config = dict(
    hidden_act='swiglu',
    head_dim=128,
    warmup_steps=411,
    final_lr_fraction=0.05,
)
Below are experts of layer 6 (counted from 0) of a mixture-of-experts language model. Rows are named router (the router's row for the expert), gate (a neuron's input weights, with its number), up (a neuron's input weights, with its number), down (a neuron's output weights, with its number) and show model dimensions 0-255. Each number is 500 + 50 x the weight over its row's rms, rounded and kept within 0 to 999. Numbers have three digits each.
After each expert's rows: a language model's description of what the expert responds to. This comes from a sample of Wikipedia text that the model never trained on.

# expert 17
router:509549522557515411379417433496459454478500542503486502499395465421490558479557533547469526489458470496475425515516488399513475523477502529540523530444563512616524499491510521518461469469500537439491554604476568473447484478467429462460477483490579581410502504540597500473511472452443565453503560501380507590493423514415583517532404409527564545529587500496544514485483482468539536537488542538444542462586499572523522442555582502414483444494439466471459531473560530483463465543487570488566464508585459476489532485481494473518442485591532428480471563518538490484508411599545462435475430410378531516415481545380539501436472550429539407507496591411549580507441538547432377457523487465553561473514495466496579470539397536480454462532588510501573570485494500419505499536566498
gate1:491548624420534489526452427468515509476558407499446463521526444452538519559439441514539517504528590508544535545499428519458441379499530586409445531488448580478542480489499422624539498494547441530487472536521523491587461579451493492504549426467449476576508524462566448510649428558464518558474411504499489485465565454458484552491532462506497475534550580423522475499550525461455485479510533458429464445527553431453524496425588490513510447417481528514505552507456479521620458475527465510448445475572455501503443463479528472461401437577522521506474516531420554548468505479380463498475540477515510496604502433429481460479465439638543483451463486534497571519583495448497541529443520531474486557363496575525527510509494443514603546508544610499493610446434428500518430625470468
up1:409569499521502447473513421583584492447560494561452488528513508523509460577520485464359516420536491610499544573516545551503444442599440499582482561468431421465510473597509519507562478474576485526449460548546403545478524524425547457425501546454551604483466522488472503452506482478497479452488560489520414482558492640509539518475433447573457414569549417577529438466447391553548474544476540490451514460470535567514514458468512432395419513538490482520467490489504563616531448496477501587422540436398483416478504469549582452530492495526445494511510563528447513470538522474411458511527567495499563452536587539376545487493504524480504554493538450509485534518566499538519539452596434515478462512494555434492474590530500415475450466636496501437403471460467499536533450462519552
down1:550476536560407454498525578519537556508509451391494548445476454519554487524436536527467486497570423486395488582575508407512496488483531481424529449551478511520496455551488529537508520552473519548479439576425448480404591460510431503453504509511474476602482462495470628444473491463467482524551559478506463572546520478542572473463510580586494507501658464527447520473463503511555476471536483489523575446488519530556472566516493379601478536515534441508532441455558539527460425419482480409546543549443533512425505500564513472499560460517474463497467571450517580476608518581479481487497433470508441397469490476427475532414502550488518486568416518422496481513432471567613540514494538581521539530630458373477613468560553516461470507372438394492448499495478537557496502501445506
It responds to: Function words and merged phrases like the, of the, in his, to the, their, its, usually right after a verb or noun.

# expert 2
router:532432497409432601558515459492496400477506483548466432544527484520503468479476551492531580497440553557479425558505506558468466502481428553552521504565539541615512544603585517378470494540569519523453431533535387576552565606516564496434470463552550542534445459542448504487457473441672519494538555441520521486509498454491504512511500558465533442483522491502465431525539570495482514453463546507523447585383555468561459577509477458551531478506517530537471474578500581524425501544554510450582579539453529475476504551518521486477448515571471486442492413441568570526457471519591469468459495428491493431460555436492523492522510460595464468589536596470500427481521484542446595548539458497558521561444450524573560511460550445537467405548536457576502471497576568628565409529470510
gate2:491528463547507488622450480471453462590520547476491436502487556514451554522541579559521544478489522463507489444586571531502467534503449428548563487526515520487505444525501447527597541600447500436485570505531431556448546521433460437423520530407550498483456464458483469464520467577519585541450514597492524418482442436480544607521460484537477462588408520452516543472492455449514447564416468538504563441599482496437523402372490501558455530604565523504533482597459533572449574538481452534514545534472569527499549527387489477425510530544520519475505523540478462516517536416591424500514551540504411527529540431517473500561449435508664501473441481516499431437509569578386476488552585545453490500465462480489481488512509456607512441507448580523526541459449593476435446433460560
up2:509409519496505507490461404493435465507429487439552503574453569390519478448461559458494391569510487624506442527398542556524542483538521492563500548537547476561440510496533473541461483491447530431600513553486514565501437449525444505560464438524382533438567567440434535553600483389471534451383547447446459568501547472535538492457560565488401472525508514560482534394447456507528534461488489465554516503530413503473496508502438542507445462439502541485568494455444537460522405532466557482549499505515420522475455519433416452659431513430535550487457531535427551368493519462455472470496448467469494541499496471523504419509495461556494572426572513468511596518549573552570495511446503545520509485529529558428458530479550475546527564437413513542513516581433464506486552519406599
down2:588514502455495489562589513527514493491579492533549482476499428517627516500522530428508553505455505526575550507532505522469546460440563379438458659462532559540429468528456480419500425503442482475443489551519471441455589496577474489529548557578558466625559529449518438398509546499486513540439487419448510523444483455524454550557562499432511493454525556558481511504518472487566418508475506418511509474558473448459538519329504517515515456494517449497414522412492459490522464485445517546554542475416546568458568477475518570504529507513533476586515569433532495503529491541488490531493476483564421470510615444461508504547543480467448521506400452472457440478360498550561465480354556465561480546555484528495456485551407505511622543567499446444526566521388438484491491566471447
It responds to: Short inner word pieces after an opening letter or syllable, often -ac-, -oc-, -asc-, -isc-, as in m-asc-ot, men-isc-us, p-amp-hlet.

# expert 8
router:439560508613548509576494466533493594459468460464496500418415407533535542443381418536458409525452485393558531490503523505510542533439506452432521468462463449573559549496525504548508504491591453479425597581547533550504552490450497531536568582539533543495487491502567486514574549509468467521529445565546531439402477437565520436469551507541365552545510576567470418481536514475520490457476431443529444468477469503433539479402564499479504511527486437501453572430461505362599450519479504565493511406449430532564438533501463457457538445465487425605531463527527468573473476494466474530516444569531444482420404502488481571473473458361510470562532407521531510487490499505514522486500514540442427508487525500464513393468555483542601492487477467505382413480559440453480515566518492
gate0:504483598449508495529480513481460437544447424498474489505502527476511505573507449488497479489415377488512396543519463571496534482512593488468543453380535455545444498598581552542563522551459448493438450430454469499472458583586521466489510541560519513478469466536562498557459508450520532528553478433517533548443453411379524537497470506425456519407524452581525513511515543582639514548564477465460498439421439502456466431500503498506427524468425524554505533572451483529500522479399523476545488465523609520505513477527505508467575516606585561538489578486416478452584610531497513411477495513431484531633541522563578470498561515533545495551514483420465447548526608505575615522539500520409568518500523487609492545591480473424511436430558468491434441451528532556495492463450518
up0:505527558512521520524408482485405421497502575424550560535436568478452492502518441524551519469424489473499453427488398460488578531524481494544526450500562520494506452581561642510492496429507408482500550476520514448496446513462536454441522510533510568520496507459532500490497555458529491530523446508572536569516503474491515566414534492542448515444485460414585524609530513488527557505485577534521529489372500454409574512472616531609526480557518522542463524486479553478472575557508575542467506520555538509563509526501415466498549397538486491541613544468449416548531545556568468561485502461523469435524530556553366514495503500530563477560500528469505413453518569473551554415601435476500483528463495472548425599565490510547536400488470514564520358550556552389407591516568566
down0:596536476484458431490519501492512518429481506519478504539526416564499421561481619511558465561510394504558551489498511460498491475529396400536471467533523496434502409478512481437421554448501405395498544504474514383485518439508459514444631551483547466407433522421538583508454427476430495452483452491437555573501569608507451567506510541508587502465506469539476536496443585522525579506445458609555546513423540581444477438444561492510465546547541519489499504477522630525426513450499488488562526611457489559521429568472559412462484473564502465553525450364484492533518527591479564476528484501454446518530462546503473535482542518434498395546444572533514474532581464504408499381530518475530530535542544477536480464543467501545435467514558444487574385542514463486532516454517534
It responds to: Final pieces of words carrying the sentence period or closing parenthesis, e.g. Croatia., material., DEMs., plus institution-name endings like Statistics, Justice.

# expert 13
router:567545430493558392550512489502537438569525423459433508505475547528496445558532538503516536515473534478496487587530489592536473494529511477473478445485472516574519478524545549533450511562498463477516526444523575513536464533506506506504408486526474450495485452506565492557524527552531493502476454420521540444610441596546492514543600489442543503538395549485502506477484474550597483523448517545552488530531550412540517448403514520557534488421501410494531478495471579642512547515531457405518486428535458485448406458535509574394521606483637526498605500454445515474522505398509500579475490564673445488580522493500376438496545469564606555546498524502457526543500492537440488576462383447520523423531492448500478572480445505533455530488499439551537579417489444493476570465576398
gate0:488505464426484649526461463549403424497430606496582557527527535594506512459421391484541535493546548471479419465450446503444451560520498459490505558548469574475529461541468593520490492552518490546543527592555554448459462489461449413529516535569571532540479441470468503477467472479392443495488491500490486503497438442474458477393541497496502441473618460591562394477568505517460517503462515479534562489547533517536495460633513516504546510449532504514520568569487508458497458521558495515546492553474469475474407524464540472480564433440513372480530436495539477573570470603535467468491511419512510484460446541528473542496388445568558474488500478531510573457476556593421492494451463575476486565513583525524508390489515550486597379484438508531521410391605552459562528486566486
up0:527520523588600379440507558475507550446582415598395485494556476496476508530477529428372454529512521563508558600488537493588525430491426505508506452471535515474610506496515441526502487496554507515497505517492457571543471508479532557535497455443372473475499503535575539478522463491610508534450430457587513426443461474478567550498476498489425545568358546471459517457520572528536429533560520507444456464454445465521440481434532485492557463538490558437495481453464472402388454510519531530456606372436570621429592454477499506536546534557404578583425543565475507530498493431534523470511487594522518461477581462496507545434553509486527497545450472404434475489524458492516557472556543475535575491570416467528492531536487501487423529515559444470470553555413469503529450511483498
down0:486413445607550426520479478442446511445476500481486511562517418402478623493494465461489482536503490553538502475422489556481474416508611397543492521543467486471520593486516490580497492516524516451417518504454552506517508514420534532516645411457523528593485607442555422561471447558532480480554512512442442570478545552503514492502437435557478573530487431448457494508457480531457415481523534512479462518503517545410510459468483590461497443530400507475515483464507521640551465455508550525435444530468450488474581368525532428470503534503580532496532459514463622535564440413521595514494434562416574485440510555532606462410521531447559522451532527488484542567535458508532500484539566491438403469474473467508537512544506507588454521480349519502409495437416534482514522497495493
It responds to: First names and initials that begin a person's name after by, of, or a comma, such as John, George, Dr., and B. H.

# expert 0
router:433441512497553477465451485463470462459492532401523409478429477556499536542489532497494371536498443441500470395464582432545513517443510517513476577501452462402570453485484486571507430432474483540470498527487472475387556442433547491509593572537558546494471496445519490427560504529472462467583566556518483501425611478418469477530457437529409566531466549447508505551462440606409468519464490497490507468492439563429574509503583518447426498474473522517530573461486396519511473551441565539474440502428516512602546544567484479568419405473474502450514510536456471445471457519486479422523506590399544527498485556458545481515384557497441477471523564543509479541496535425542402420473548554434501509514730561502485454494508507462538570505514524480474507454523477459443498526532575
gate0:440504531432517567496543465470464507485549492545451433553503511544581367424609495500490441464558479476392469465522538475434540482446416490540451544525500566473422513523486469472584578557480533576500499491458482451432536474386488467509554441578544593489438424456530505488520511547566521459528405478510540461601555511480428515433500543537504459500505530445551521587539448547417596466496464432529575495429476459505518521481577588528590532498559470513465521459516472529495534536492498430538483515589399522489524500531417502566398517556528505472556515464435536473455562431491612500480555505507559491500517476535410440413503548457422627457504533528483482516491476420404493582541573515482452554483433504581400445466517588436568533543577521534481529557615514474432472441432519
up0:504437502519512511553458540523523506516581473519548343543430392523539536402519499514465443483444508479483497393489428547472457406388526494521496543487515561622467457573459526551520465505539511443456525522494555521517494474457422503464498467444499552507596549511532509590481480594521541569603480436496463517451451510538573489448497411561447491477489485541576508501521418559599440488520467461492454451539428513569415438486522492483550440528426543587541572527517476487434547487457400508593506507485461519512551475504511523403479561483483560584552545424539453492493438475630422467551503596498450506378569543508497498454541528485612565433487501541519510482531523412417441469538568626476527392560517536517543520550459476494452522549522463494521521484477552543526428556499399
down0:478505503498510499449524463366465585430629470465580567480547527515376460553569444564533523545461464481559618511465484471426499507664467516489449510566508545548514436379489525501558444478468508434519500524510510527592501528435474523517541516399447541484593463453489468516587465531461523553476421588455481551523581520470482497531437503426544464523462487580482488533420488507565448602496631531469457502409572453462464500487596533492533529495530504473504545511469457470538416390581452511477463513553560453437482506545545501631449514562507475450496545430491470544587541509505499579495478387469506468539467596542491472518502460532505452530436513517449582530517489496496439477495526619516436462523498533443524525623486540522517551571500548420506457536436428536545500459485447
It responds to: Joining words after a personal name or noun phrase, especially and, that, who, 's and commas in lists: "Tom Benson. Together", "advises Gopal that he".

# expert 26
router:439499530508526530430500517539507502513468542588503484500565490443445484543458467416554497509455486523492510436520538467533499477548490453528457531514449550544484504423485495569501429540445546398456626468488529583493594452556523592540460474380444477511470615434471566437579432566467576567387527385554474508548587506513586486515514507451447448431523512468585461557518472483427447423435515507502510526486453530481494569628475486453556499509515518454441498621453543452512557525535483553595558458544551492406546415496551573545474609499433605524508521521579446467523534522473517524509606386489551466458476468511519518388438539559510540537553529570482492494509458450482468491539489572485631535554417456530559491482537511471598529492476511604510555519466495433532471542477507
gate2:550529573493476469512496471499462479510570484442564409482491562602398604567393570501491496504471556457515503594458479443495410440510458463547503609482534450451403472551560528457520446482519492472515507436572488522482538459502508533523481532475499426591505496606513524407377527544468465553463432517490538540452611457438574472489499539484487469504554402436482592530487613509572497469436504594538560488498444551548566417545532498393487443477549412508455539476526541505542472531513483509466478413511503451479469610539533444555513586528455419484444476472558524504475589505438594543531496386461498499486465462466594396469478600486547439448464479482526487540465429535517417485492464513579449478517547563486532493501536452462520574470551561452445536498429452455444431450592506
up2:505520535485481479444447495509463427517606472427481435464489412504551564501573546550510516512501514570497543596483440530569543489539527491501502466524426487572494493632441530426492486514468502506605430614494498582455461489438486546521493497496479512515535591629476544476492507422512508503463639584463528518521453503477498523491520489457475473579542449455413587462532565504448577398630470545489487534573580516538613480548506487421432409446455446576434491523465555485529457498511490546427509531559487487450508475436539508554414516448479558631493412477519467560411566419520387493475457530484442569490531424469533526426462506500513535471561490523406559462490516582589484499480498488447447488594598490404483512523489526510560499594432477524518459483487524510558530538575449
down2:510410425525562424497514488557441564535502483613495545569510542525578503447588495588504505492537493546457458520527566470474466458492523397502563527486438429503546533542522549477499509410591430457470409470571486490478501506482447468470542466478505526439545660421450574592476563472497499526407382457513501498550489509456491556520464498553576504518473487435560510445550395449441570518456452473524528376511529488460486550517590467596504433515497502547601419498611446455395508502516430476489517528428442444421515535475507457431393431523567494532565415478558396459487441550521514532510534584472484488538443599519516486506433588509507466558457532508464517527478566508556437549491465408493554424574451425495453529479498507428466494519528408494486478552516501560556485476472436
It responds to: Sentence-initial adverbials and prepositions like In, After, On, During, While, and the second piece of Al-ong, Am-ong, Un-ited.

# expert 18
router:514480501473435566597561484444535503515507523505469554558580493491463504480502488501552490561385537552572502492494420583470460538421599532489517475553487469455501461564444464545397543545492559561448445537504474481468433498539553539475541479439407399482457573464540431564450526464559526450505511493497481396508442527559438547436436455526491444528512409580459521461547496488493636582443462547487461418516519481474478460507459489551529515481480542524559483534561541474417581513515496427541465520550467520465445456445504504468519544543481496497503528461568546556446471500420426492630595553484417520487423378480502491505523523533518518483396433444547419432599437530503597500495429498529456425432439499550522500536517445518470525431456507533581498479514448712523523483518401
gate0:489536380488565437574508440439492500485481622515539501514410501500521411577477589534442549480477492439464528508612542549437565537484541498482553528495519527529527561442527495517534474515445621521549506518558507536468478527465530471527482493507561455409488472496459525535526558469467484566480512533441527533531528389544454532553469591576489461633481558559650497511481418550498411516446492505476447467529509467418494523388507548534489599555537407480490569493483602544505509562476493457446506438497484455445471477524484408495485485581537463483539487579411478491420402496424506540476494489492419420563496447440499494599545490469637527566517410504513480500571540605515475464508511555447559556434492493464505544482516522541494512511539443590507442548546587645528441533521453
up0:507529493415560509541500488540497487556522449438448439462494471413605415524463491503487522539532414507546443491528488451533465595407496560474547424540441485417405587514487599572577502539479540473532479404512566519547396525561529373553514486561558497512506526628550527583510536488494482584535418517560502487483526543489490560502505464502540504584479457573583465555389477485467504523570522519529441643521517463420475561462426552587513573509644529542593525463490570533536452482551453475481509445479441591523495479489507585453456477524537496456475438504546508524591497413416508496499543571536494407586497448455431561429546517522512492522553411430458511519518498449508498545533469509517602598507499558511437521496524530489492492429519426490569598491509474555515550518528489
down0:459522457514504513427534436533450512505497533488471491469505585499465556425490488578529376413451524508444525511518546489511418390554478536505577551414422448616445517607444472502480399592518517601525478572439481610465537463560546482532457529492557471507439599512532494480473508457553510541386557489514519508444564576443447461420564468465548506405526452556545501457510500466561414492575513462481464506518493509574642458466440495579464482557526529449496430498503487537520535463503598463395455501546417560582520481446506513466561499545442458498505484506503503460486485407486505513446423437555500500467487565530439494457497659467540552429558436486559530422460460533449449548548489436579527472497616503559463459468482524496470428567486529466423524415536507496591495483492485
It responds to: Consonant-heavy fragments inside words and names, often before suffixes like -ic or -ian, such as Tel-ug-u, bi-olog-ists, Z-honghai.

# expert 23
router:580527530556520373428541502505443563547549568503489442463442357533486576468452473546426362453545497520486566571497545435490481513518503513462456515486544484550497464498465426574427530439489459444443524513540445511475568436536565457501519479560444515486478421551483512471503576468504562559513521439448599512524496435552518577443475489492573458472514444494551521440532550409516541516438444501568626444529380592502512530493515514520415479416487493503464428461513488472500495540507518548464501524421503574546476477504430489404571422565544388473489454563515459562543441514477469511545422568456488511450511562549535449552458523346565423509493459444555580532428505520517462422556482469527528504513597457617529446468438474454442425483551541530524501420496517442555468478427475
gate1:536568467448574568518526504444426515574488558553529613456456517549564527450397486459467500469515451395430488448533613530447473573456525525503504494459491456497527578480555468430502442489501521499565497554501551604480437444511417481501469532523563576385479497555488528470521453472510468487432492474533467623549557577445544481465611483543475542498474523511457457489520528591473556545508451490562505561426459452466576518477573503508561514492476587544582521458492481494493581473523560564523451491583508513517470538556486454565447477489529449593473391414520476571461514446446498457435559502503493476493436571533562548435506430449482507429516571555458558427479492485605506496431538464351498491394433468474469542454530562421546500587459460461397557436587454474465487407532522
up1:439408463485473548507536438479420444505541501509467474534488466450554523542523374609593547507482542572479453508465362501570487459538444481474497531542494440565461522458515440528568517501521556594534456562573568476524513513390463499413513489591481461573500453525440527474379498483467456452527450475403550520517473609461557586485476514548523506523523445474500471469497529487467470422460628569483494384519555486523496612452505410585454437463513484415576555456480541432528516503478543517520525534528432424505478470403511557519479574430516454520518478486561475455556542504483568539541582404470486426450559471420518487418465479468543500506403486562479511545458634489512534535525474523535365575440485442431560528571512503492587495515427488517477456471567500543514495545472441
down1:452501478494453372422468458412508621483430547532498442531484459458349594401538537468493448360543517480535498535532373479542497567544451525497568548568552549528509479558500501554544441458622499477467366550577540502467561502492510491512537505518544437505552524514425501459490463556439504492568574519462461527488499421531572520493488500437478469535525545502539569573462565387565491504506527545492525499563438489475510510459484555509417502549588576516485418522466540460421443428535514554443421590488555528574508425419556539571516459460512475477481455543402507516509508590510495481503469433473478577476509444556564506557424471478501524520536461493473484458444516499514448368550485605512475525456500452467499563500467553496568484500421482448490461528459446481531463487367593
It responds to: Adjective and adverb suffixes and quantifier words, e.g. consider-able, unanim-ous, clear-ly, -ical, plus some, many, most, other, local.

# expert 19
router:595519488533483495565467446550520502412401550584548548426496500542502510444508532553451444529492522450469476530447555431499514537566506561486486506520513468552497594547532564487549463482569567504567585444491466506528460585502442526515590480459511483456501496508504461500531570527406528553525439551511542572479402543406518510571467501578516580462418592566517486527468451532549429616555468580508521443473490507452443424521474476420503564452502559434426495477547542442472512555479550470463576444429415476512428484533486394421543509579458519479532549483554518527470503616564577462451453460421441504564525409483476603593513414413517518447489418369514489522435497439484569517561564435465465477486423458528486528413513493433483426423515553450479433501462494571510540447479450
gate1:536468461569511382579500492548473476398535504530542523564527548550479497565470519467519486496588547491481455458453456472507547566427448531556556595470478511496544486469392569387530470434447502432599513532457445436455427376524603438574497468424496493474480509489469471504448552551522421488436573448460495521583534508552515577487524474463636500487485439596555517370409545497439513472508461555501571617527413424488468436491374501472500475470534565524496502410468423473398477500517514469481486580509443506469580499544447484529522473543457437424473483488478403426369482456516538459463451470491486564519504511494509457446489486461473384424462609520483525530493505537420555492487509464482553503520535502467374502504465557476456465509505484491581576548506534482490488424498517
up1:480511581499416534478486440501542490477480449482455506423528498496516402453468432539433585496505506483506480551471555508537444375534490412471442515566397473542491533463561436551487464478607564476414426478535541640576499593532402551395495487488473486424581496502474540498575481429497558543517462455451479535455454484472464463475496562468451498519474632481436450571499453490551445590487497450497509473505503506550544503407468495471565532494497428455554452585500480553555555504443477527582478462485543534490480538591605385528513489523523511515443554424489511574601489489476510527521515517577582492541444534418572556525464536534450598608502531499599537468473484446621521564544566544487503454472430561540554402539600482533503505422539569498500495418522463526477522529492436
down1:546475512466548594563430495554461449498507455459511531477526488589513457520529532441494508469498502589598588581577510492505501523476582548612512474471542550503486609520540475434478555522525565561452529569481506476545483486495564432396491428485533483493496516407596513498556531563521450500505420427547544483498490509479549457443488455592500491460547437450468581494549567553499524577534563492404554468502419483528524426524375437559497438520518418458493474500394589589463495512491415460578595451489412461508550492525445478446485533490444561554543458512462573430435523487424513611488540456480506486564468487412545506548410515543429520425441476538510405535496497516522607545433462393453533521608476476483514562503526477535514435432457475468506500502368442586481507470450511
It responds to: Inflectional and derivational endings that finish a word, such as -ing, -s, -ers, -ation, -ism, as in Moving and astronauts.

# expert 1
router:466510481599462468614475467588483598552545576545543441476481421485511593577507475487566524446411520534486512491466477534432549560565527424463536418537540480509457502594425523428553415548457474499491369507587593539514453468556493526476600455473447428435486518541555538550450467449497414511541546557435548523547594480515506436482540542609406595523524431498561429525515429482481494502418498432475530535461511460520584453406463508491498464546566501548482579499539557440489485465466534541503423543488466547549520520511554539415492502472508480647410474453488495470489449444457471478383545450500449420525538489507444512579439492494545525464419420517443594502520536572533630445516512523514479545478487446469476487475498579484516488553540504454426550518413474563499440511490502
gate1:506512543496415582510462533518515535477502535583571588474554429568558495480401482449504608477526445429481466442559496543415469480407604513552556546461538515578497453456571580492452448482526533600464435532586538492551524560483489420456508460472465495528532487506482530297402472473511482475530515432566424543551495589452450428615519478432515499546488492558487508546451566487544520477472433450569478586474534489526528531504517472511529544482400510492575449479520578449540536496556553480441509502446575394474464492466550532563381487515478491545496511576524469529489505534418543454499462496515493535476464656583410523503474548475521477503481571431478487525539484431473415512480532445605531493474550560435490520576556494486529407470457400518441531499488497424491462437560494
up1:531576472528487380635449606509396486532534529487595508552443534453459536517480563530439426469501507500577585513530497469528524500500535479439548492471524505491645464432458532488523522520546491554480496564467457406434447485510472545447454487570523523461429566463435468454472555456446445534521545490461433501601426456528503477490457549478594463536398471493557463479475493524550450482456529410544468433438509474489457419444490560485590557500592485598503527526634492504456489449507496556451492547499525484537441476493513450478525500529553499512602469574511549521532591533518466482412471462549484518506560531557496566527489519537542595468462399451405460493537495649442538460517507393479511445535412497486431454501457425512431503562537523450464459477486573513396391499555413
down1:543385451425560496509482563540447532544571460543464411496491487553563498552524463513484481493379544485502492482556568509458496459502589523522373531484559473464483476396541462489497480474491509499536524458486552535616468602406567481603464490608455403425495500500468438591466531418518489537458501448442432430455506507455610573578434630481536403534455524411502608538556545477465477484561514625477520546505534495496402547472513466438548511549463498473477482517448475557515467492550534489534480480504542537344480446512554515461510528528567515545456554567559547590502537443523502527498564502499461456568506432521561461453479437523529541449434560508491493484452480604486466523427446573454544549459483571574408533522489410536512499495505542586536476439567493480486488528536435
It responds to: Sports nouns and word pieces in athlete and team articles, such as season, career, League, Cup, coach, and pitcher.

# expert 11
router:442482407530597482563443539488445556481484421532545541438534476559472468466532495498543404430500521464537546497491583466403554468464522588498490477491543501524467406485479506410443552473433502458478440567472473425546544416492473470513470477530540533536530543475526567538516523558487573440561526451443550456513459476599473571492583487510546557542559463512509535477603491431373467454475508455548418426532507458498467411449416522593583490497535512589521446504597473407517420482569446578514538507570440527563457540547485482353473476463483530526460483572547453527571464534438474523542401505546415540477494488508568506497592549518420492529411551563561468530623517557538526483435482516557446484561512455463537424496489492444525509533602566398517520488476565537443513475581444
gate1:502556445558426581534604542591410468515509570554543566535527450486512497487536512541564506529572441459534559558426516443477484550489501574551543513474522572543577569470466506423525458506552530497560477500556501539476488540434590478364458486481527567455539480424512469437513499376520424550534542536386514549568564468430598488505422507474568542469545537502394447398421456451537512443446550524560533443592520497582408498503445422474410556512525482453549405438554445418536457444500583492565483512449517512534476516525525481470482508457499502446473451498510450557535445525466489561578510448379420507505574622460476538606447514462454547538517509429446565513460540509436555525534532418516487424510506491454491452470556489568425515482586585523510515512498474505491533441474518
up1:529578476507387525457474491508401507488535580559526506430487475454500579440512489548574514477492473553558491508424488445459462465434536529622480478521525515559561524454478508396425385466597450436548586529574448539473467511447544463388476447446492487474500468558394460463543532450476445584495519489462540567578502502511494434449474493501567475529490489629513487493425493486453531362426473537568536481613590516479417411534496503578515503409595511557495482478572419445576465479458509482494455508527510466470575518562466483527451455371485440559505524507520477525494527483415477558538516461501440460509471520510492574493480504443433474493530540484558553461491548588399535494514506475529447525436431560452446478459470457426487397439523608546456455565439504417528412475472518
down1:410539472528468443512526526474460493439450498553379424485476502494475595512523490455488507495527539570466410535537487510472438499493485492465503454401391508499540461551431502452513421481498528601558528480496544555558521531549543513529535564455498436494480572543480495554488513504515479487481556533571432435487522458446523349497482444463528418412445454472606458482471486582523451440568554500526511565394537607423528493553578515569461549560453492476483536603482467531574469456592543529482443464488505530624505476505623432534527460547488445500488556400538461508500459509513397438502548544609513598484529442529496547514539444398534528563533565479496517503434508462464509508460431457489539487567498490553480428460464526565449455541551464462559558548472475333524451441618501
It responds to: Second halves of compounds and base words before suffixes, e.g. sub-way, arm-chair, flag-ship, spr-ay-ing, plus nouns like own, business, Council, Island.

# expert 5
router:420490572558541485517608507548481567471505485483473459511566482500443522543561478588551532420591472470550524512448471527427642415526502553442558447505536501433399575482572454481472432589583473560544441545466490407543571472483506471523531536567439453524442430532409491505495418413494521500520402559578435438456514477436567592559434512414387458507404543429491481535522580501461446418479488529442474460484400469472494527480453499504470549500467453454538551511467453444538417445530497468434520547473457531446494516558546566564530450561489539431467464510427461477449461519501553495488482545533531498453497457499424483540485539437506520437500465449516455557487480497485473426474505579416482582534523463481505492583467419572510531540529611579491494438476442442548593370450477
gate2:519492486511490452482494481469467526557571420471408513454448470503512421530474477377462580567454521510559530550561507477487438439497592521508486500536429472522534535398519513542508384522452500480589530485488430509565459525524442522423572486420503588468517631492535472507452487517444445557524525528500539556365512498456432518573480583410535488485484545516477535514424509454432477539519568577490465415576510500527464503486494428488515443461381437472504562442507499470587457475481525453465474531462454483522512467446506546450600579523526412451470526573570450633491418542487434452490491595550396537594459517484489415515444416541612497564496393547515513488508471526473456455458571469574410537491469566585494509458470444531433431489514466412452455427579465500528524512523525
up2:495504548547480474556489513469426430527476493572490464517435567454489468479461427535448495537491552539607487581565515432484501573417548475482482582384478573495530503489520583519513432392519496450577564501539485520588418526575504512522458492465482498537488516464532497440541554625467499491525521510587528565466466543550502560464513551478468488497473525482439522510446478469496533524525531508530546475460463492559576402444498489519505595506457429457451437518511627565497441564504523536499460456532435473413414466483472439513599584445525592483442473532612555564490460500484552467485555550532461459450436491417440492566478534502511507520432445592434521509541455540421425496535545535580461544420454531586400556436427537476490407404664483434502482518457475496393536576551527
down2:501506511577489517462429473573485636500503560551493543447499459484537485421483416450464523473431460509508485526486421574554514551463497587625449427523495540562511498607526452441495576537519477472468546573477494492485502577593495462542442593433531505440541496563532485511486448536534489458498499544506460489512486563548502421509454446552537481590498464509484460499557428528438496489509425502448545523522497524395512634529566501442556480480456559597424555604477474523429500521498585528521510465487499571565605512516426448451393454482562539551536512484492485474571530536415486438531466472459454611420472445571477481588504413550498529546547507455513474483495494457437512515508469512552442490604446565423541547481425593390425579514519454527522472405515467456386490600556460
It responds to: Equals signs, closing braces, percent signs, km, $ and million in unit conversions, LaTeX formulas and numeric tables, e.g. "1.000 km = 0.621 mi".

# expert 14
router:492522517533566526503561520484501485567516461570426511534456512460540438441512500427400552535583567433463471519440478481513463462546553404426475470552567522522534536515566551484450528477589535457490614465518464569529486556559457448423534425409458501543477547479459424477536522467501442477458545409548533463616584496541413449633517476524560508466448447600451523499524439474574490479408360425479454480441494569466517545438547499462552440546535521505541462617472429518493576440548408470457373502554533514452504471518455478482521577467459499526545495509434450413533562516512489450543569506459557553497506502558520450417514435550484519443487548448526529440427478478573458505440552526409574524521521536475479533535494530516512530534424382442523543560547576440438453419484457
gate2:462523508480468430504558448487493419574510576480489492534552478589514520369513385478426398501511427457544448476440518574458424550515492449474459509536505431466462544480535470536491475487497391487498470561389526493436479548461575546515557480493502489527482492586540453404476483495516459537477500511493497501541545485397542520514587552490434475476369414449548467465429491468491506628544434526534493442411551407448503526451554579491521466542493524468555586419476580517577557524499543418554385563529426493525500473641449445466477464471440497503502472522580502508497568562495440399489515445405524466523485439512510554559477503547369510453461519514548386421480522460515439465499497499475516451527517490531507405615466518485428547490524481444490546456511526490615572540493542
up2:583528421474579539492528508508534491547595468432465450425491596516508525534504511582489520475539459462488387514482496502490439513544541550450471599415497436495415551586495553504585531503363538557470480571474452444439503480523514485583510483523374534570445521549566482560455493605529523483510514538442482511472488504426564580440536486492390519442546481454474575420433527464545534472418497574475511466562397516562533462478482523441518461490415499510492542512462445451540496534533513453427513409500412537474456487484579436486520528491586494512510405567553547532486481516585498521559496440434406538434501507502509516509571424493480504553395464531585475493513590435451535533438420560558448481491585532568505446481584444476467589441493487575510440411499493489576507398579469
down2:417498525492498425523442468526447504460612510488497410463488508573454456541488522548515546398448408440601544385479561547431489498455497446471464469558503510495552417510506536556517534512484559476560410420611516584528569405501447462553523533546535537573504455452400458464642526492547540606467459509545530385476473480493464454554439485476553418417452483497519622496438483428484536442519512516500520511483544552319450495541510491501477512515487557534499512481481474449423596433496471594446464541496493503590516440461538522483459546524490429475451422476559507516518570553505436558523519475511502480659497432454504477521521484490487487529454434585502426493565482461439407492495490539502461515564567545450526496487562518448510441462548438509499390479471427484463487480562548
It responds to: Inner syllables of non-English personal and place names, especially -ar-, in sports and film tables, e.g. Mas-ar-u, Az-ar-enka, Z-ar-in.